config.toml
n_experts = 16
routed_scale = 1.5
balance_bias = true
head_dim = 64
init = "normal"
final_lr_fraction = 0.1
Below are experts of layer 4 (counted from 0) of a mixture-of-experts language model. Rows are named router (the router's row for the expert), down (a neuron's output weights, with its number) and show model dimensions 480-527. Each number is 128 + 24 x the weight over its row's rms, rounded and kept within 0 to 255.
After each expert's rows: "raises" lists some tokens whose logits its average output raises strongly, later layers aside. This comes from a sample of Wikipedia text that the model never trained on.

# expert 15
router [120 116 128 127  88 177 124 116 127 191 116 193 133 139 124  99 114 144 135 118 110 112 120  99 139 141 140 127 117 101 159 165 108 137 101 157 115 123 129 149 110 118 153 141 136 116 129 104]
down0 [161 154 160 127 131 133 101 139 104 125 127 114 136 136 130 115 156 141  71  85 116 119 150 107 119 126 155 144 172 145 113  93 104 150 162  94 100  76  96 116  91 166 118 119  95 124  94 127]
down1 [127 133 142 156 153 116 177  71 115 133 145 131 129 164 126 100 104 112  80 134 182 145 159 146 158 115  81  97 126 114 136 137 165 125 131 177  97 114 126 162 152  99 130 181 133 130 174 161]
down2 [107 128 117 134 101 182 117 141  96 134  96 116 129 130 109 149 135 195 132 186 144 102 110 131 147  95 153 134 144 163 102 135  94 113 146 122 110 114 139 127 151 110 121 147  82 130 138 146]
down3 [164 154 170 123 189 108 107  94 121 152 122 102 150 138 167 179 155 163 145 142 120 110 138 151 174 130 161 129 101 133 149 122 148 110 106 100 113 140 158 141 146 146  83 128 175 125 142 113]
down4 [112 122 132 158 119 110 117 113 143 102 126 110 131 167 111 159 156 126 125 113  95 142 168 119 106 115 135 161 160  77 154 133 158  89  86  94  82 114 132 142 136 133 125 150 136 160 132 111]
down5 [141  80 104 140 149  96 124 120 143 125 149 102 137 139  62 126 120 120 134 119 114 139 127 117 167 122 123 115 126 117  33 105 115 123 144 104 140 194 144 121 144 128 125 142 134 136  76 129]
down6 [ 98 117 101 141 109 123 134 108 124 150 151 164 128 148 117 108 102 102  91 136 112 139 118 158 146 115 152 146 139 148 139 135 128 164 126  68 153 127 144 111  91 120  96  97 145 141 105 154]
down7 [167 161  78 135 123 130 138 128 118 109 126 132  93 142 134 102 120 123 153 128  86 125  96 124 111 149 127  85 131 138 101  88 107 135 127 116 108 112 160 130  84 131  91 112  83 116  99 175]
down8 [110 104 115 124 139 135 126 168 149 112 132 150 127 151  91  96  96 122 164  92 119 133 111 112 141  75 163 152 124 143 120 123  85 102 114 137 125 106 131 109 145 135 109 135 145 143 101 118]
down9 [142 167 113 102 140  93 127  99 166 143 124 134 103 124 132 142 149 121 110 132 138 141 116  86 100 122 137 133 175 114 168 144 153 108 138 157 124 165 162 155 127  96 126 121 149 130 113 123]
down10 [144 137 123 115 105 146 116  99 122 100 133  76 174  96 119 155 122 145 125 139 181 134 109 150 148 121 114 116 110  91 114 136 134 148 134 104 133 158 119 111 115 131 112 120 149 106 113 141]
down11 [153 119 138 122 154  97 118 151 140  84 142 124 142 106 141 153 145 129 149  97 119 151  80 130 117 177 130 112 109 118 154  93 122 128 126  94 123 163 109 173 157 114 112 107 167 164 166 121]
down12 [107 152 138 156 133 144 153 126 150 131 161 133 117 108 154 132 113 133 114 131 118 139 102 124 114 141 142  83 114 175 118  95 102  70 123 123 157 120 109 111  94 159 154 123 148 153 108 170]
down13 [143 111 121 137 139 135 117 139 153 143 130 116 111 151 149 171 124 122 128 143  70  87 119 124 156  94 147 151 145 103 102 130 150 148 175  95  84 110 162  97 118 154 100 137 173 170  98 137]
down14 [100 115 127 158  95 128 175 161 118 107 167 160 151 104  98 129 105 146 172 134 177 126 124 122 113 127 138 143 135 174 122  98 129 119 157 143 116 127 115 164 147 110 126  90 116 138 120 176]
down15 [121  34 133  99 128 139 119 105 100 128 147 168  99 159 140 143 106 142  81 135 103 141 106 125 111 131  95 109 124 131 133 155 136 142 120  79 111 138 122 121 126 143  93 116  72 137 127 111]
down16 [144 170 158 122  87 114 100  99 114 142 129 151 124  99 114 149 125 155 108 162 134 115 110 151 154 137 148 125 109 103 103 141 150 139 119 143 144 176  84 123 129 152 150 150 152 158 130 149]
down17 [134 107 124  97 122 162 108 123 145 140 170  99 159 122 135 164 124 111 112 151 138 123 127 157 128 122  65 148 112 107 112 134 108 145  98 149 109 145 136 119 147 151 124 128 139 107 129 120]
down18 [129 151 115  82 112 150 138 109 136 129 120 143 139 135 135  99 119 120 123 122 149  94 128 131 117 116 113 151 117 133 124 145 129 117 171 171 100 127 143 137 137 139  97 158  89 125 109 123]
down19 [129  89 127 148 145 109 124 141 102 122 125 104 145 102 158 125 114  84 139 113  90  89 188 102 113 119 133 130 105 122  67 167 128 109 115 142 161 107 103 119 109 131 136 139 155 136 132 101]
down20 [ 97 151 126 130  88 107 118 143 118  94 109 164 113 119 172 114 151 145 124 166 101 122 143 142 105 112 115 144 122 169 139  60 134 116 142 133 135 115  97 168 121 136 117 171 181 124 121 116]
down21 [117  77 138 143 123 113 109 151  99 106 155 105 133 127 153 188  98 137 115  92  87 124 155  87 143  75 124 140  97 128 138  95  93 152 123 140 129 127 116 129 141 113 122 131 120 154 164 124]
raises: "\n", " ", " in", ",", " (", " and"

# expert 12
router [123 154 139 114 115 128 111 136 138 117 122 122 158 118 121 165 134 120 112 136 144 132 136 127  86 122 100 123 102 126 108 114 139 111 140  58 158 141 135 118 127   0 147 118 119 101 122  93]
down0 [106 139 159 138 155 117 154 158 119  82 118  91 131 120 132 134 110 130 120 116 138  87 157 106 125 141 159 145  89  82 182 128  85 131 108 143 119 116 151 116 185  99 148  92 120 106  89 114]
down1 [113 123 154  96 107 112 127 120 117 134 179 104 147 150 142 140 119 138 129 123 117 130 143 114 161 153  95 181 142 103 176 145 135 101 161 160 137 132 151 111 137 138 111 126 115 129 111 114]
down2 [125 122 135 134  97 149 160 128 153 142 159 114 110 133 129 123 187 148 133 156 168 142 121 130 144 146 120  80  97 128 149 117 126 154 138 128 175 128 122 141 132 148 102  71 132 111 156 156]
down3 [139 143  71 101 154 131 126 180 132 161 129 100 118 142 108 122 155 136 143  69 144 176 121 145  88 121 129  97 136 156 173  80  96 147 113 106 154 111 128 125 155  90  99 129 127 138 128 135]
down4 [130 140 111 112 140 133 132 133 113 143 135 139 168 140 148 173 123 128 102 120 138 184 158 141 121  76 157 142  80 115 105 108 158 142  81 122 113 130 121 206  99 110 123 142 122 121 126 101]
down5 [137 105 110 144 125  87 107 153 103  99  90 132  97 144 164 174 147 147 102 166 179  96 171 170 136 126 148 113 136 124 103 121 110 153 108 154 170 125 144 115 120 109 146 119 119  91 143  97]
down6 [104  78 182 158 146 124  75 147 169 133 139 164 175 145  94 167 113 117 171 156 126 116 119 114 140 171 108  62 148 131 135 148  97 122 117 130 152 180 139 160 145 178 158 118 126  99 128  70]
down7 [145 127  80 152 117 113  96 123 116 151 123 188 107 111 147 146 127 110 133 148 103 145 131 171 120 123 112 126 131 161 111 139 145 152 146 101 126 132 139 209 178 135 146 144  77 155  88 129]
down8 [ 92 158 100 126 144 119  92  95 117 119 157 125 117 124  66 143 134 114  86 133 152 132 122  92 128 106  99 163  99 102 128 139 116 114  81 151 127 126 137 114  93 137 112 127 154 127 124 146]
down9 [167 154 110 119 169 109 142 148 102 145  98 158 108 112 120 117 164 117  77 162 119 146 143 139 126 137  92 116 171 165 171 113 158 136 109 166 145 149 115 143 143 134 129 163 147 166 113 141]
down10 [122 110 106 138 105 145 180 111 107 167 104 110 145 140 149 123  89 101 122 127 150 111 109 174 138 142 133  95 128 163 140 141 121  99 130 127 129 146 162 140 112 105 122 190 115 103 152  67]
down11 [121 123 150  92 110 122 157 143 131 155 148 111 159 172 173 130 118 134 131 154 121 161 115 106 143 169 144 135 101 122 153 124 119 127 106  76 130 144 113 102 127 126 128  73  98 116  88 157]
down12 [118 168 126 112 154  84 136  88  98 120 129 152 103 107 112 144 146 129 115 104 167 105 107 122 146 121  88 134 131 122  99 130 133 147  99 136 113 124 129  99 146 157 108 108 138 143 108 146]
down13 [168 125 135 124 140 129 172 149 111  82 157 125  91 143 128 109 117 118 135 167 165 115 137 110 154 126 126 141 144 113 119 133 152 107 138 106 149 133 139 107 134 133 112 115 141 124 143  76]
down14 [102 153 147 125 161 138 129 154 130 138 108 141 138  88 130 103  85 121 138 163 151 119 116 101 107 179 110 116 134 103 148 165 151 105 138 128  90 102 140 161 121 119 143 155 140 129 147 100]
down15 [123 157 153 122 145  90 137 120 129 132 148 147 129  92 162 131  99 121 142 137 127  97 106 108 137 159 132 113 151 121 131 119 133 167 153 153  99 128 143 125 154  99 145 101 125 126 130 104]
down16 [151 125 110 168 160 111 116 121 129 145 152 105 175 122 113 117 145 147 122  95 130 121 131 112 139 182  91 142 121 142 161 100 134 129  95 179 103 110 154 120 127  82 145 131 108 139 171 149]
down17 [109 108 117 132 132 121 126 144  82 148 152 101 168 159 106 100 161  97 126 113 135 123 115 142 170  83 167 133 101 129 168 103 111 169 131  85 104 156 193 121 123 111  97 151 119 142 135 112]
down18 [132 116 161 157 149 136 146  92 131 145 171 152 179 121 113  90 152 144 135  96 131  84 120 119  90 136 133 125 124 149 157 114 123 133  91 144 118  90  98 128 145 154 146 124 159 145 117 121]
down19 [169  96 125 153 142 101 127 130 122  73 171 139 120 105  81  94 124 126 125 153 133 128  94 157 121 121 154 118 153 140  96 183 148 178 139 121 125 131 136 133 122 122 169 133 113 131 137 111]
down20 [149 137 138 120 121 124 150 156 121 150 137 120 124 110 150 124 104 147 132 123 126 168  74 108 166 132 132 172 136 172 151 182 127 127 166 115  74 118 119 108 144 114 134 135 137 126 108 127]
down21 [116 151 180 144  92 135  59 114  90 132 130 108 160 124 119 134 124 111 190  99 150 125 103  77 165 129 110 154 110 104  70  75 143 125 161 126 123 136 170 166  82 149 151 128 138 139 101 109]
raises: "\n", "-", "The", "|", "==", "==="

# expert 3
router [121 193  95 145 165  81 110 153 135 131  88 152  57 140  84  70 147 103 110  83 113 132 135 123 103 127 130 139 136 153 165 129 122  92 149 146 132 112 116 125 135  21  87 116 118  89 136 128]
down0 [110  93 111 106 147 158 136 127 109 111 109 165 103 147 116  76 114 138 114 104 108 147 144 102 123  76 124  85  76 141  80 120 125 153 126 111 114  97 127 119 117 131  93 120 125 164 104 127]
down1 [125 131 129 149 101 113 176 105 104 118  99 152 159  77 117 150  94 167 148 108 115 127 165 127  95 176 112 128 101 124  92 154 144 124 141 130 143 138 131 138 152 119  84 145  90 102 151 101]
down2 [138 128 114 171 124 120 119 114 129 106 135 133 147 119 114 132 138 109 148 147 150 136 129 105 137 149 100 128 135 138 107  55 109 135 131 126 127 166 114 128 125 143 138 103 139  93 104 105]
down3 [138 105 134 150  96 117 151 109 116 117 143 146 124 145 165 123 141 134 125 106 129 113 157 140 148 112 153 107 121 120  91 116 128 151 105 106 146 179 146 117 166  92 104 149  99 135 122 107]
down4 [129 122  95 140  89 114 124 103 146 131 145 105 120 153 139 127 141 103 118 158 149 146 176 135  87 108 111 136 105 123 104 115 155 125  90 128  72 180 107 128  74 159  95 134 116 199 120 129]
down5 [120 142 172  91 148 143 158 150 163  89 124 112 147 132 108  66 164  89 141 110 102 132 156  89 139 113 105 165 144 122 144 139 137 142 135 116 114 140 134 140 175 115 132  84 133 128  95 144]
down6 [143 113 133 107 105  86 143 147 124 173 119 122 160 112 136 103 161 138  97 149 145 102 127 153 151 165  91 113 102 175 126 131 106 148 135 120 107 118 132 109 161 139 100 120 110 135 137 145]
down7 [114 127 163  81 138  87 141 179 118 116 135 126 112 172 103 193 134 160 118 104  90 126  63 102 115 158 151 138 119 132 169 111 148  94 133 124 134  94  94 189 101 128  95 101 131 111  99  92]
down8 [ 68 130 102 104 140 125 103 111 123 108 127 175 156 132 127 128 151 105 126  95 110 122 103 165 107 129  95 119 120 132 124 161 182 125 117 163 143 125 114 169 141 150 148  73 154 104 127 139]
down9 [128  94 139 130 132  98 145 150 118 119 133 178 125 147 142 137 163 154 126 152 152 172 119 123 129  92 109 136  89  70  95 143 117 146 150 144 114 133 117  74 112 121 154 133 100 148 127 130]
down10 [180 153 151 110 127  93 103  81 122  77 134  94 108 153 100 144 150 137 172 126 116 145 110 116 120 117 112 107 154 144 137 136 116 122 113 136  94 148  88 172 167 125 116 123 154  91  70 145]
down11 [ 95 147 119 143 135 127 135  83 147 107 158 156 169 147  73 129 123 118 110 126 160 142 154 141 110 174  85 141 189  97 111 105 166 151  81 110 105  95 125 133 139 130 106 121 146 132 129  89]
down12 [ 75 110 102 106  69 150 119 115 146  90  84 110 107 103 106  86 112 131 158 138 161 115 126 127 125 107 152 140 101 145 126 145  92 141 139 121 161 144 111 158 126 121 149 128 101 110 159 168]
down13 [135 126 105 132 129 139 140 126 120 125 100  84 138 113  92 156  90 127  99 112 133 105 106 193 102  90 111 183 135 106 117 112 103 127 134 140 160 148  99  97  84 146 153  89 138 150 150 115]
down14 [127  99 149 159  65 143 139 107 159 143 108 144 162 109 116 126 163 168 139  92 140  83 126 152 169  91 129 108 144  90 105 119 104 113 113 115 147 161 146 112 129 138 111 168  71 131 155 129]
down15 [165 158 146  81 123 171 152 102 139  94  93 150  95 123  91 116 171 143 132 111  90 108  98 104 149  87 153 103 150  83 148 141 133 141 145 117  96 144 134 136 117 150 109 166  99 137 109 170]
down16 [ 96 145 142 182 125 105 145  79 135 123 110  83 127 136 149 124 160 119 106 155 146 130 180 132 138 139 141 146 106 113 140 155 159 151  98 150  76 186 153  62 126 120  60 114 180 121 136 127]
down17 [131 126 108 127 111 112  86  89 110  97 114 153  99 108 101 113 127 118 120 109 160 131 140 149 104 122 167 109 131 130 170  93 105 103 116  78  84 142 103 149 125 124 118 178 153 136 130 126]
down18 [137 127 178 141 123 184  75 136 104 122 123 135 126 132 118 115 151 125  92 124 129 170 137 120 149 123 112 108 102  90 136 125 113  90 119 124 170 107 153 127 108 164 119 123  81 155 137 169]
down19 [199 132 101 121 114 125 153 121  86  93 130  93 121 137 112 142  87  67 153 125 109 117 144 128 129 108 111 109 112 135 125 115 146 158 105 143 173 164 147 136 156 144 115 134 118 124 152 139]
down20 [134 122 166 127 148 184  96 107 148 109  85 112 151 155 122 104 110 125 144 132 154 169 113 140 119 146 175 170 130 108 126 108 169 131 123 170 138 124 122 126 113  87 146 138 125 130 144 157]
down21 [134 162 106 150 133  88 115 112 130 108 158  85 116 116 115 125 112 153  78 110 161 103 157 149 176 141 117 117 102 145 106 126 172 159 110 127 140 112  86 121  91 167 170 125 123 184 136 141]
raises: " ", " A", " U", " S"

# expert 6
router [134 119  96 109 152 114 159 155 102 111  98 121 104 142 109 150  89 154 144 120 108  76 107 157 123  67 161 127 113 113 121 169 111 110 136 147 126 146 135 168 144 120 129 165 139 130 119  71]
down0 [116 126  96 114  93 129 119  96 106 114 141  99 169 160 169 151 113 152 117 141 135 157 112 139 117 156 144 172  57 116 103 107 117 129 147 129 128 116 141 115 148 108 101 144 146 132 150 124]
down1 [112 111 106 132 120 106 112 153 115 120 107 159 133 144 142 128 115 110 129 121  85 131 152 125 117 116  51 148 140 109 130 141 136 105  74 107 102 113 133  82 139 112  91 153 107 116 153 124]
down2 [162  92 113 155  79 171  93 148 129  98 186 130 129  82 149 108  84 133 145 102 141 142  95 116  85 121 135 159 126 170 113 141 145 151 125 175  70 137 123  74 123 127 119 162  80 115 149 128]
down3 [153  72 139 149 112 156 139 131 176 131 117 132 134 111 182 113 150 153 112 116 111 137 158 151 103 140  95 116 129 110 152  75 124 106  92 169 112 112 140 121 148 142 182  91 151 159 128 107]
down4 [158 130 141 114 128 137 136 125 135 139 163 117 126 154 129 107 150 116 131 134 116 132 135 138 136 167 142 128 109 135 138 161 142 161 111  86 196 143 138 135 116 128 109 138 131 162 100 121]
down5 [134 131 138 116 126 147 135 115  92 131  92 120 147 120  71 182  95 130 101 103 160 116 100  87 136  91 167 160 125 155  84 143 161 114 164 144 144 111 111  82 129 112 205 130 134 114 115 118]
down6 [143 112  95 124 112 110 135 161 157 128 105  98 131 162 133 103 113 148 156 107  95  96 163 154 127 131 135 100 102 104 112 167 124 167 121 169 144 117 108 148 132 142 147 136 121 140 114  99]
down7 [109 162 159 109 119 197 111 119 114 122 128  98 157 119 139 178 118 171 166  90 111 127 150 144 151 141 107 118  96 119 104 136 130 119 136 131 142  93 135 114 141 181  99  99 163 119 163  79]
down8 [102  78 108 142 100  94 100 127 144 122 146  79  86 156 125 152 145 113 136 165 143 106  97 110 110 120 151  97 148 160 121 137 159 172 168 137 121 126 126 134 155 116 107 159 131 166 144 108]
down9 [125 157 119 142 145 137 101 123 124 147 145 103 127 153 155 164 125 154 139 175  95 133 150 135  89 112 151  68 192  66  81 161 135  85 143  95 161 138 117 142 125 109 108 101 118 150 109 119]
down10 [139 124 174 146 109  87 175 119 124 155 115 108 127 131 165 168 141  79 135 116 141 113 113 142 129  84 109 151  92 113 116 130 150 118 119  99 132 129 123 102 115 164 154 140 101 149 148 106]
down11 [ 91 127 108 135 142 160 143 121 164 148 165  85 162  67 151  99  69 113 144  90 144 126 142 146  60 102 123 109 106 123 115 134 121 138 117 132 135 155 136 114 145 104 103 100 121 149 180 119]
down12 [108 114 127  65  57 146 133 143 112  85 131 117 161 149 140  96 125 107 113 111 149 112 141 135 160 118 120 116 153 133 117 120 169 136 135 135 120 158 172 122 132 128 113 115 110 124 145 117]
down13 [175 123 136 122  87 120  91 120 156 118 167  84 117 108 172 111 133 217 132 118 127 118 120 125 136  73  95 134  94 161 148 106 175 104 146 122  91 111 139 111 124 137 128 144 112 121 136 125]
down14 [141 155 181 144 148 124 124 124  86 114 123 106 164 130 105 133 121 132 162  96  98 166 118 112 190 117 193 128 117 133 141 153 114  92 111 132 126 129 145 164  97 119 113 135 165  82 116 124]
down15 [121 129 127 152 126 150 168 129 128 143 134 138 165 135 141 103 196 130 128 108 122 150 140 141 142 106 112 117 160 123 164 156 154 115 170 142 128 135 101 118 128 132 134 130 136 109 132 158]
down16 [158 152 111 119  70 108 107 122 137 144  90  95 106 143 106 140 139 143 150 146 114 135 139 103 117 126 127 117 115 138 133 130 133 109  97 134 140 115 121 135 130 179 122 151 112 130 106 141]
down17 [184 154 121 107 151  87 156  97 103 160 124 149 151 144 110 132 116 151 179 160 134 137 125 127 111 169 176 108 167  95 146 138 131 150 175 140 150 142 181 181 106 154 125 110 138 121 164 146]
down18 [107 155 154 141 143 141  94 149 133 122 116 117 105  96 124 121 117 171 163 136 147 156 169 151 139 127 123 133  98 156 110 161 120 112 132 138 153  94 121 131 146 126 131 100  69 141 115 134]
down19 [110 120  91 104 154 135 116 124 114 141 114  90 113 179 152 109 157 135  78 113 127 124 111 132 113  91 130 111  89 127 115 136 107 128  94 105 131 109  85 124 135 131 154 123 144 112 112 136]
down20 [156 143 140 156 123 108 125 123 132 124 127 125 139 144 124  87  95 168  93 111 136 113 132 110  93 128 137 137 101 121 119 147 105 108  97 148 132 122 134 104 141  95 105  88 106 105 131 111]
down21 [112 138 162 121 103 129 121 161 116  96 164 154  93 126  54 134 134 130 122 119 112 151 184 143  68 106 108 120  88 144 152  60 133 114 116 100 119 126 116 148 136 152 145 146  58 144 185 116]
raises: " the", " a", " ", " to", " an", " that"

# expert 0
router [125 137 173 130 105 136 131 146 137 118 160 187 129 131 127 177 101 135 147 143 116 129 145 115 119 105 116 119 128 117 117 144 118 143 151 137 104 122 149 156 161  79 141 155 124 161 135 164]
down0 [184 181 137 162 117 108 152 111 162 105 125 152  75 124 119 136  96 131 103 110 150 116 151  92 126 113 124 137 119 122  98 109  82 119 111 136 116 145 111 147 135 124 109  98 105 133 140 139]
down1 [ 85  98 141 162 154 127 120 170 122 101 113 122 147 143 135 114 117 125 109 106 181 142 109  98 127  73 146 115  62 107 104  94 120 106 116  97 120 133 159 122 101 134 121 105 150 167 144 121]
down2 [109 116 152 176 122 134 165 147 140 169  80  85 139 156 108 119 138 148 109 132 133 105 132 129 141 100 166 134  91 164 118 151 134 141 119  97 151 127 145  98 138 135 124 104 134  95 142 136]
down3 [141 104 123 106 160 151  88  89 130  72  95 149 102 159 118  74 104  71 129 164 169 136 129 142 129 114 127 115  81 164 139 123 118 136 136 155 155 136  91 144 141 112 157 119 157 174  69 137]
down4 [128 154 159 117 129 119 153 146 144 101  91 144 106 124 111 112  90 166  78  97 151 152 156 142 143 103 101 170 113  89 151 143  79 122 133 132  89 163 119 152 141 125 106 125 164 127  95 153]
down5 [139 133  96  91 116 126 103 137  97 132 141 107 152 175 132 144 154 106 113 139 135 135 130 108 135 149 156 135 124 176 115 129 145 130 143  93 135 132 147 170  91 124  95 136 128 141 139 129]
down6 [ 80 154 166 158 109 132 103  98 138 120 138 125  72 163 179 106 148 112 166 130  94 126  84  90 193 157  91 114 132 129 113 165 107 111 144 111 128 157 120 108 122 160 135 184 127 134 131  99]
down7 [123 105 126  91 166 102 118  84 133 114 106 155  78 111 137 102 124 105 144 164 154 113 133 136  98 127 114 126 163 136 129  65 163 137 130 105 116 155  96 156 136 135 141  78 151 115 153 153]
down8 [129 123 122 138  81 139 118 128 167 124 130 111 109 114 127 122 141 132 129 120 148  95 140 143 110 113 121 103 123 163 176 153 115  95 152 116 135 133 134  53 140 155 152 148  94 113  95 127]
down9 [127 108  96 105 137 119 165 132 160 106  84 152 124 128 135 145 161 150 167 119 124 122 144 125 153 103 104 141 140 190 172 134 136 140 132 132 133 154 116  97 113 146 160  78 123 135 100  91]
down10 [140 144 110  96 167 149 104 140 103 151 116 144  64 143 119 137 140 118 129 124  87 180 155 115 105 109  91  92 139 158 111 166 119  97 141 106 105 163 133 146 141 145 143 127 141 125 106  96]
down11 [ 96 137 164 119 134 138 140 129 122 131 131  77 100 150 163 167 128 151 128 167 120 137 126 131 162 130 109 130 127 135 118 131 142 153 154 150 112 133 109 121 126 151 135 177 128  96 104 124]
down12 [120 113 174  94 113 145 155 162 128 102 111 103 121 125 132 152 158 117 204 121 128 128 144 114 124 152 167 144 124 150 165 144  97 157 150  92 142 108 146 117 104 132 133 148 113 112 140 152]
down13 [ 89 109  87 147 160 107 163 126 132 163 152 109 124 145 146 111 165 103 105 130  82 154 172 165 162 107 115 157 140 129 146 155 116 140 121 109 112 125  80 151 183 113 156 122 126 111 110 144]
down14 [170 152 166 142 148 106 178 141 135 133 137 135 111 112 131 188 120  59 142 148 133 103 130 119 106 146 121 107 100 149  87  97 133 126 166 155  98 178 165 154 140 142 110 147 127 129 114 149]
down15 [149  89 130 170 114  83 131 116 151 108  89  83 136 126 110 140 139 109 124 103 147 102 108 188 104 152 143 170 124 154 123 147 149 157  97 166 138 102  91 135 116 140  89 110 148 137 115 104]
down16 [131 110 109  88 122 140  91 119 112 117  71  97 139 114  91 176 144 139  58 135 159 144 104 144  70 141 141 125 155 129 150 106 149 138  89 117 136 121 118 107 135 145 140 106 146 136 154 142]
down17 [130 106 102 123 131 173  87 123 143 130 116 130 127  97 139 158 116 111 117 130 123  96 125 131 136 139 122 126 120 101 128 125 127 130 138 106 121  93 133 125  88 125 137 104  92  94  71 113]
down18 [125 159 143 150 157 153 108 145 192 127 156 158 123  66 116 141 133 142 126 147 145  88 152  90 160 127 133 128 140 133 112 162 130 151 119 140 122 152 125 119 136  94 144 127  87 187 103 120]
down19 [171 102 188 142  78 146 184 104 166 141 113 156 128 155  85 107 134 138 131  92 132 136  92 106 121 128  98 144 106 133 167 113 133  84 103 120 134 138 138 101 142 131 146 122 145 146 118  97]
down20 [161  96 112 158 108  95 186 147 176 164  97 124 177 150  97  98 123  91 135 113 116  85 148 137 140 146  90 166 126 161 146 107 143 150 162 117 152 134 182 130 161 144 138 177 174 136 142 133]
down21 [128 132 140 144 126 124 167 106 101 111 175 106 119 114 118 106 161 127 149 126 122 134 139 144 153 145 119 112 135 102 112 105 133 128 108 137 148 122 164 155 122 130 118  95  91 108 131 108]
raises: ",", "-", " and", "s", "'", " in"

# expert 9
router [145 142 112 136 113 130 102 113 132 159 100 148 110 137  88 179  93 153 161 126 120 125 144 148  87 117 108 129 145  87 155  98 105 113 114 169 132 111  90 197 114 132 113 121 108 118 144 137]
down0 [ 98 132 132  94 105 131 119 162  91 142 148  69 169  94 117 123 123 150 136 141 167 160 114 133 127 131 109  86 153 105 164 120 156  84 137 130 126 169 110 138 108  95 145 130 119 116 110 148]
down1 [110 153 156 125 166 136 186 102 134 140 133 132 160 113 100 117  83  70 145 107 138 135 143 123 173 133 148  91 150 128 122  71 130 120 131  89 133 132 154 148 127 119 155 118 105 128 103 113]
down2 [156 142 161 124 149 135 122  90 150  79 124 135  94 147 143 134 168 122 131 120 107  60 147 108 126  81 155 165  83 116 109 167 130 124 160 112 119 108 124  83  96 129 155 155 145 130 142 106]
down3 [145 176 167 122 140 161 147 113 157 176 145 124 103 145 130 113 130 108 133 130 126 128 113 153  88 152 142 110 130 150 101 128 126 128 107 158 132 124 151 157 110 111 137  91 163 157 117 142]
down4 [157 147 140 137 121  99 130 153 168 114 133 138 153 170 152 116  82 125 141 128 156 109  76 139 182 143  94  95 155 146 127 121 138 150 179 154 109 145 181  96 127 106 173 156 149 102 144 114]
down5 [161 134 147 120 135 123 141 128 148 120 130 143 127 119 182 125 147  96 124 103  97 120  99 139 123  35 105 137  92 171 167 188 121  84 150 118  99 163 125 122 140 140 126 100 118 141 109 110]
down6 [161 149  94 124 135 132 178 104 117 132 113 145 155 131 127 132 138 175 152 116 126 126 118 142 177 171 146 123 130 171 153 100 138 147 156 155  89 177 118 133 136 121 137 130 132 144 135 126]
down7 [134 167 109 120 116 143 121 136 137 123 165 156  96 116 127 118 102 104 130 162 125 146 109 107  91 112 126 140 139 114 161 110 151 132 147 152 138 122 119 150 104 117 107 123 144 161 129 114]
down8 [128 131 159 102 124 127 117 123 197 101 201 126 127 124 111 131 145 155 112 111 119 116 148 108 115 130 159 114  87 147 100 156 102 108 157 168 191  99 113  80 144 127  79 149 132 137 145 171]
down9 [ 74  91 116 104 114  94 118  91  79 133 122 128 117 144 139 161 157  91 150 131 163 112 113 148 105 148 124  82 102 136 142 135 157 110 119 130 126 103 142 134 134  98 150 144 143 150 112 155]
down10 [134 160 134 124 150 114 122 132 179  86 124 138 118 169 125 125 144 134  97  98  98 167 109 114 186 128 159 149 169  71 116 139  62 149 143 112 107 112 109  95  64 127 159 159 121 140  97 104]
down11 [143 139 106 167  75 121 155 126 154 124 146 122 152 168 148 102 160 104 146  94 117 146 133 129 134 102 123 142  89  96 128 100  95 115 145 142  92 178 166  97 133 139  46 146 125 158 155 112]
down12 [129 107 132 136 110 124 115 137 139 203 130 133  88 126 115 142  96 157 122 128 139  97 138 128 162 121 114 168 154 117 128 141 131 158 172 126 126 124 114 125 134  72  92  89 128 144 134 132]
down13 [140 156 144  96 122 109 140 110 114 118 130 173 131 111 169 114 108 184 144 160 122 182 145 128 144  92 138  95 121 137 141 115 154 127 144  99 155 118 133 123  96 120 109 127 135 115 118 156]
down14 [137 113 138  97 142 104 126 107 116 128 106 136 133 144 149 107 147  91 104 139 119 142 129 132 147 126 126  76 134 140 130 100 118 148 100 158  94 151 100 115 114 157 149 143 130 152 144  98]
down15 [113 161 157 115 110 112 149 167 127  86 150 106 138 127 126 101 153 116  91 151  99 141 161 117 109 125 179 111 137 113  97 130 143 107 110 131 183 106  85 134 165 169 155 176 126 125 191  99]
down16 [126 146 141  96 168 150 114  76 116 153 141  93 127 121 158 134 124 129 128 104 159 128 120 130 116  92 146 115 127 102 175 139 144  98 127  87 149 125  98  79 159 149 175 184 112  94 131 150]
down17 [154 186 156  89  95 155 130 130 149 111 126 146 100 153 123 138 138 129 112 121 118 100 135  59 147 119  99 142  25 127 118 122 125 110 162 122 155 113 114 145 126 111 169 123 129 108  97 133]
down18 [126 113 159 144 145 143 115 157 157 116 130 124  99 100 147 120 125 153 133 144 100 166 120 127 125 138 128 145 139 113 132 161 129 149 147 163 106 149 107 146 136 134 144 142  90 132 126 111]
down19 [136 144 108 171 118 125 136 139  97 132 121 124 135  73 163  91 131 133 121 132 142 103 149  91 134 118 133 161 158 144  76 138 138 151 141 142  95 136 150 138 130 101 132 145 134 150 117 120]
down20 [137 104 134 120 118 105 132  93 129 104 105 109  86 124 161 134 100 162 149 116 125 103 142 109 102  91 107 164 131  99 133 115  88 165 112 144 113 148 139 104 144 167 119 121 110  99 110 141]
down21 [132  93 127 120 158 132 122 118 143 118 177 178 125 152  82 118 132 143 133 123 114 134 140 160  94 131 117 142  77 156 128 128 112 117 126  88 165 148 165 156 104 140 132 122 129 116 128 147]
raises: ",", " in", " and", " to", "\n", " ("